config = dict(
    n_layer=8,
    d_model=256,
    n_experts=64,
    experts_per_token=4,
    d_expert=64,
    d_shared_expert=64,
    activation='geglu',
    moe_layers=[0, 2, 4, 6],
    router_score='softmax',
    normalize_top_k=True,
    routed_scale=1.0,
    balance_loss=0.00402,
    balance_bias=False,
    router_z_loss=0.0001,
    shared_expert_gate=True,
    init_std_router=0.0282,
    lr_router=0.00262,
    n_head=4,
    n_kv_head=4,
    head_dim=128,
    vocab_size=14008,
    norm='rmsnorm',
    norm_place='peri',
    norm_eps=1e-06,
    positions='rope',
    rope_base=14000.0,
    rope_fraction=1.0,
    qk_norm=False,
    attn_scale=0.0884,
    tie_embeddings=True,
    parallel_block=False,
    extras=['capped logits'],
    init='normal',
    init_std_qkv=0.0214,
    init_std_o=0.00536,
    init_std_up=0.0214,
    init_std_down=0.00536,
    optimizer='adamw',
    lr=0.00173,
    beta1=0.9,
    beta2=0.98,
    weight_decay=0.2,
    lr_head=0.0103,
    grad_clip=1.0,
    warmup_steps=475,
    schedule='wsd',
    decay_fraction=0.687,
    decay_shape='cos',
    final_lr_fraction=0.0,
    batch_tokens=131072,
    seq_len=256,
    doc_mask=True,
    train_tokens=560700000,
    steps=4278,
    dataset='wikipedia_en',
)
Below are experts of layer 4 (counted from 0) of a mixture-of-experts language model. Rows are named router (the router's row for the expert), gate (a neuron's input weights, with its number), up (a neuron's input weights, with its number), down (a neuron's output weights, with its number) and show model dimensions 0-255. Each number is 128 + 24 x the weight over its row's rms, rounded and kept within 0 to 255. Numbers have three digits each.
After each expert's rows: a language model's description of what the expert responds to. This comes from a sample of Wikipedia text that the model never trained on.

# expert 16
router:147118126081104148112070115143112173149117133158105091100122131136134128106093139126050132130138127107104134109118169090125134129120134110153129131127112168113151128165100124139144161143106153152194120143111099114114152087081120106138166088097127122127076134138150131127191127102148140146141082141166125118132105099103160153133098106151115113101097140124169095129124100129108116118086144091132123096128102122143129155111141112083144126127169138117133105130157138188109134105127170114120115149100116149097099142086137149188118122127148087139105142113113131104111100107133130081123127146158153101129113121083157110131142146146099162118121146100139106102129195080084113142091124132133123148135121092152108170131143143099144148095113156161155112111130119131127120148108107
gate1:140105119158127123127147133108142146138089125135191100111133117160135160136159167143126172154125106163118131124161155121144112162188180139090115125125119159086141148087148143123147132132121106116153092151148122137136111130138144102068139110121129144132163146066134114136159103168206136182117190153122129148086104146131086129130119129138145149087138141117125146122153137200117142084138126125126082137153119125105125136139098107118082145163134104138125114122083100122141117169141132135137143150121136124094146131148109159131154116132133112176122107166149142139134098106153125164139153106088093050136136131138111107115105104150171119098119125154139117157119112124108101122115141149130138113141102117128123157144161118164127105116120074128146126144147140088143118085112110
up1:102123112127119102111157110148121151091145138148155146141149122112158129104154121082116147094137160150121158113129126154139121154144151149115105126152137109138130081108128180109174167119152109125084114093069143132123121157153136128095160187105153144174106075149113129132116102116113074101149141153132124128157121147097124144146170107100122146145111064109136136147131125120128144125166126132076143141140117139129151131114069165116122094137110105190101151177095138136145122116171162124147155109130107141092135152133124108131119126164114113069143153151140141162132144157114111133138093149107122140116172087136174167130151115154142073125125137183169151103134126126152148114143141085164118145103119103133154133118161122163137114132120129095131125107164145166127131156107115
down1:102127152146124120133145128141125165168129161124164139141103140188101129119121159116130132140131124157115129122144119127153111134120166109066131157128117127151124117154155143099136135182155099140082138148145150121129139128153106114145096132097137118096124151141101110134127133150096101131118162160127103129116097111178106165176121106154083076084162120127115142145156156092139118135144123138066152142137104109112155123142117139148134124147129101134138085201134109150123104136129141097135107101123107147148123119149090152126113103143134193104105111114142104113084115142135078173124113135101134164110161092112186138161056147131147111097125130141106102108127081139148135110151120135103147102096102135135121087141154132121115124135074145167133155086187135158129148120120113
What it handles: Wiki markup tokens: line breaks, table pipes, section headings (==, ===), table dividers, and LaTeX backslashes, mostly in results and medal tables.

# expert 55
router:164177148143143107126081140129105155144124139149103123089112126124140126118092161141076155125143141103141120138133115133097148106118161131138130131143119145103115154129128147116114143122115145165161104158110112092128139118141096121165114092111098143131108126102096130097149141114156108185146115114125069127128137134136171152138100130123127121156114134110128096137160103145120089146098096118122132100094117142104122158122156131149117137139162124118118085137112089156088144104105164116151140126093120148119115123100134125169150129103104087138116167104115150104129127155129119110100135128135166125151111171047129129143128151114136175156110140102127049136136225123086145151083103084120143110140155089134149139118146150088179140143146161155101137130144132127123129109149069
gate1:133131146108115122094142111133123154131136101102123090117114135145067147151156149135112120122123118126094146044176094144140120132070112127153168157144081126091115100132102134124076139160137137140150132105127150156104102137128117094139131088152056097141117120128136143118107125094166141150139078116153122073121114135147142159124103100140117118102142124103118133089096156123172093143140106083108113128148140115136151126132148112126131106159135109122154154123143124159068123113122167134141138152147102171116118132066096149098123165122103110143148124089111163131120130112106121132116113124143165117179108124116126118159116119152121156101093097108103133140056112175141132145117087115102117107123131144087114143154135101127114152117151133105090184103119147144142128160122125
up1:133120149120104128114102169140150141091130114089111125118111167144091125156111148147115088141119141110150124095129107177127111110092121074093133146119120094091089112153182132160113120137119157137136085141161157134172114124120071141142116142121172088160115143178151143135112139145151121159132133098119116092148154129114113159104130107101102136126121130106138110122102093098138089114114088096161124118139127112118139138112114130086114118090117118142081142112148131138166112078133129136150147133147122142135138108111123137137137158156120102087141153141112127098154141140124102148147110135152140115131138115123155075137152138153124147135140118117113141139098133143096075155175108112103084140122145147095144113125110101122117104133129224185134150126109089107158125209132076
down1:140151127130139122146114128176134132131121116101107088131085090132117174114131141152055106120156109112126097103117106135131125149140068130145131120104111142091135103100160097151145130094099149087127141079166108131123106130129164135124156098125150163148119124114122172101109090171089107125123131133153169154113124131119103145125102129174107141147145078148098153128089157114155144105127119144158130141142063119088144152127142101134150171100125083141130118134154145160120155132131122156132147106162174133137138170133168137128129104143132148146127117127139131139159157179106122125146110162161112119146094131132144114114136121114144117097114166149103105099148153063130144129147092130077131141123131106138053150154178147149137143173121127152131124096115122126120069100118144
What it handles: Table cells in sports standings and election results, such as Pts, dashes, bullets, plus/minus signs, percentages and score digits.

# expert 46
router:158111152131150163141068139161115150167121116173157089114119141135152133155095141126111109102148121111118132126120133113158148146175133161117101134150121158118119130134102134092134150111145097140149116137096077120135150121131131119137127081143082128123127099122124110108183114136170137193134140145186115126126155124124129141142116102144121111089110127106159148087126157136112135132137104121078138097133134144174098159164123135115158124153163149097119103136135145148108105101147172145126145138100120157114121109097153132161154128114114091151086141120109128131114112142119093078119169136092154114165137149127181091148107157118101120127086133092164098142104202137112129130098107134141142114134118082094163134171132148117208126119154159113162106143130137136149112104124102
gate0:122087164160145171161130117100132114110084135145137114072131155161124137122143136117108111113162119105135138122133139136140124077098105135130138166112126070161103136113121139120133096125128132094110133129096116151186123115129102120133122083131136055155148117150149139115140148121112143091079130163095104116138119122149099140132101130123111129146122139119126122137125150110176112168093138103106129106162124159164126110112120134158117072124104152149138130136113093193158118144141135178084151108135137115109100112118132106113143121168111118134137103132179137114118144131169090083133148152112127133123108205088158121128099114148112109141149100156131115168120151138105134173111129129155162123094109115117149120157119188113164118141127089093180089082124165134144111136134111
up0:115151146088097136126098121128100124071125160149084136132116156125120119132153128142137110148106128129120124159124185148176118193150125111122109157126136135110122106127137094129094104115129147168126164139112163143135132140105134110134088157144110127119140088099122116101132121135132105136096158085155176110142138171109109110104125147117175114097110105134148164174103132141148158122121123158104150150123125114106124129109169175087075135107155118122129157110106126100131120156099096106154104180095110074161137166101152090115153115128130135145119139117135148119089161090091144104115064181109163154146122136084140154122129121085119144122096137181118163176143134158162115131130177140117131156125146137109131093145118102164131116141136120147134129111158117166120135109165112
down0:144103118103128136152138149109140137132170118125118125134066125111110104138094112127142142136141126096156108165154115148108121096103111086177150151122142137150107115118079134140144106143171110134122146168101121148139094146131161100097149116117141111091137120131119157129141089133085134150113100127102138116150150095112143156099130122146124125106169139131126086098140116102101079137096164084152120142126109127116152160094092137137105128122145108135134120162090124181125133139139080123086144114127121181152131121103132164144084111153160101152096114118120162115164143139151138150138125080136121139150111126165130114134185110152158183115065112112132119057129161155088175159130137139101166143169154133117099096170129150141107135120152103140161132106143123120131146123106180
What it handles: Head nouns of place and institution names, such as District, County, School, Area, city, village, often in census and location text.

# expert 4
router:165109136121174114132091128155128155158118143149117094090132135129119127137136152139117136109140130126106116142151138106102123087126132110128134111132119165121130129147142124109117131136128161131143122156141110110152160124129132110182159067146101143146075105137137101086159141135149087167126113101146084164108111113120152164185106100144112124082127146133166143115140119087138159147129127093134158072165101139126109156163160149114149162125142124094174114108157099170079140115145171127121135128109139163130103125121137112151143124127143105145123149119127169117144101134160104116122150132113136120157108139113143130159111136136122185177095117105138087140114233114116137120111114121136132126123122084099140119162122130107224145078135151141122118157137138118156108124115104
gate0:149122141149159139122119141159143141126133173150099119123128121149090075151141131122107101167118117136135155103134108106091149122125109103098122121123147138119123143149112173095116110093112186103147142113127142115136153117097150121105174089132127097130130097159141119089160132107179157161160100129138127133119168124134138093149081129102122143151133132156121107143113100102138104153130166120140118183107125082118130135140126073116125111118153130159167144130126117160157139136096207165166103087063116127154103155104115134122118107153169124137115131190131132130109153132161135144143155144143143127127108162087110142119095157146110111129131140146164107092102122128141145114125079069071108123056133121118149117103134126118123134142149132146116152144179089138138106162121128
up0:183108127130136154143138146179091067115122072171109132153121105124098138142135125142115115155149145103095114148086190102112127128120109131090101094095125141120197138124157155099148148128094171165139157128145133135116142128153134146163125149096158140113146137177138123110141108176096106111151118113132117163128147111133175092132143118099058160137106114159130135153142119100166124107131119108116113111134111135121101124157116110137107126097105133111096135142125142117130149132131151136104093111129109151146121131124127123128127102122088112146077118135100092147090162106153143165145085122103163123132113079140086134098134095118104143154103144143216179110144122152130143109128116136130154130131090144122136089138142162136107089164101160124128150142094142131122145104116127
down0:127142101154138158104139095104147103141111139114105146137132195101144115114121084151122138068121143132120117093131152177129103062188136073149136105133137124120102108126125174127160113128115128139138075156105112144132145153169151101147137130133144192174110117132141086170102135118105133079074123100136121115129149145117139170135132137097159064143152136099133160145093160114118120110138085123127169117159152133158193148116107145088125143129113144116132149134163131074098132111154115109141116151131138133127167130121089093135140119115166128134113124092114108139173133125149147116154141105128160158137138143098142096148122111131120113107166149104153161156114126112143108126135149160109111150143129068142142092132143162121142143121136136110124124165137087132143111167119122
What it handles: Common nouns after the, a or his, often before of, such as years, time, part, life, purpose, terms, people.

# expert 0
router:129101144130134095096093121167109166148111172139137084127102116170146128132143140157062131132136147110131146149113161085109169151143166115129140105115129169101138109155115120093145127130135140147181154177116098103114116086113099084153160086147126126162104081149112139129197095133139146165128127123140120131122127095100132144136119123142112077103097149166184139090137139132121129128132117131119134111162091130140155130142133104100126141123166119118145126090136167133086144085146129135102137085140085115118094134135146124134169101147161076162098129127094151139125104134131154091165138160120157080148142126109144138145136159142125137140096158142118128105109190131065105134108135099133158125145108105133115129155115132124150161104150157139125123113158159116102108135116096
gate1:148176132189156150156136117087102112164140139108103130115116102149089117080101129129102156146138125102117117105090149139109135136164134100117142142114098101093115091154138163119133115066094136178113133112107093154165115149137131140163084139108116112132118096143135106113158118100128119118124140147141147118140118152120137138086115126118130118121097166097159140079149101143135125137128099147100104167097114152111102177132097117126153126107105076142121147095121167168143155126143116128134122125104132140177130154144121121154147111103156136113148131122178125146148100173155146134107185101110138155116123112136170119151115093094120083182100130172094138141107136172072146146147131098130164128174129160106125132121106167124135120126161135124112110145130054132128147136131118
up1:092082135113128107099128166164198124136119130125140145110128121151135144148138167128134143138133135151149129098152126123072140086107126135118143126141126079148148118100092122113106140197135138143140068118107133106088151066102130123128144114127112124122146146074122123150113097121129126114134142124160127120135101118168109125150093103126123144109122129136151122187115135142152125141148083124121139078137117139147120130135156145101072142144135186130171130159127128097153094118101134097122133113143118126082112099080104143122089177143149119096088146139090144122134119124131124129142069153139110165115133158127081101089143125116144135114139091088134121122091124135170121127116123181130155136074163154098150123154164119182121147141107076124144144098080130127130115122114131
down1:124124129139123079087160150160161150118098133133115084119155152195138154138120093151156108139097131146128129070141147143118129090127102115084148111123161106136130108124143115125091156112166119119135190172173123106136154084154116132104110159128134131143104124097121151119107135114086139075117114162132098051206140162127131118095147144168150159189159149154111125111140120106157103082149123100165118097114144104098118112111151119087111170134149103151143100132134099098116089137137131145116138144120121153128136139130127154168150131133150167109133145130107141122153131124127147113121102102121154120176148154132099109131149092118075122108115121125142078127098118161135126117125121104140153131161111169137125140136151116123106123111125133130155135110073119115129102167111110
What it handles: Line breaks ending list items, infobox fields or paragraphs before headings, plus word-start prefixes like re, non, co, trans, anti.

# expert 39
router:132080129148102131130084093141102122140136129112129108104100113137126136106116153178067142099138145110124123105151126112128197141151163124132118110132111154110135119150113143096145135113153128168133138168107091080122138117114125128178153093100129138129113100114091122108182099113152140164136119148127121136082103109087133120129141123145078088116130151135148099080121098121112116128145102127112118097144101143138157149103130141101132114136165154104124128134148150154092118114131180117132110109101116140144114130152135126160129105105144126166058120145113153091138100105165113146111149162125156097168131161078137075147111185127120135132090141116129116119092163119055110139089133090130135123157111081128124123117093121143137149080170166171138135150139148147152130122133115
gate1:145152131138111098130109174103143138129102120164139068140120101144152161137155127153145086163104116135132124148096134151116141166121114104154151141134181123096143104115063171128157150135145115104132168139154122155138133105122157129112147158189114124121138150168161200100125087129123142130129161122134123159188110133162138138103113165113157146082131105116096163117132132142135155139131115098090082154132144138144122113183120097085142097121128108129133133139121138094119118132176038136117124121136143138168189130111126115135160090104116156105143142070123121145100096161126132115164109127101090119134146097110106147133129093130111107164165118131133117101128139145125127093117114124092130111129123160128141135153155126113148173124130105110096102137146116091119119128143137
up1:123145164145138139159133162162172102140133070095075150150117111104128120104094130122127116106129129156125125153142143182133079120158113152128135118107114144120159122130113151158126172168142119155111126107117143166150121059118159153118176141158136151125155149161134111098133177090139165149108130116114140129086129134086193104110162104105137145126124131083166121117119129126135119140158156109124179136109152142134124136161208139125112113120091120158106123126149114164127131162132131111092115131112146128169106115160102119123177082104152132095159112129145120100177153121141137110097167100130110143094119162138153133140121131119139127144117119156125155103135121170113170110130108123130116091148109140143116086108062159128112133090138104099153148123135129151117162135101119
down1:167150167127135108136146159117169132147124108143110107141125108100122146153133126160219116118134173140120111117083124150143106124136136091136139140126130118136129093146121123123131114140142155094117131130112150175135113158113179113115110124128131127127172120129144128129146145145123102084054113154145091116123136154159145133108131153109125151133124093146104123120129129115162143137132123120112171161087125127063112122120082120091111113125145126159128144127137119104141145104122105108144106110149135121093144085140126163133139159134139158131107125117139121138135168145132145129131093099101094125158131097143120132147128143108118097123135087154143166137173252114181149094177163114115118111125100172133116135147120115146153134109187145123104081146118111078140147105115100
What it handles: Periods, closing quotes with periods, ")." and line breaks that end a sentence, heading or list item, as in "gum." or "St.".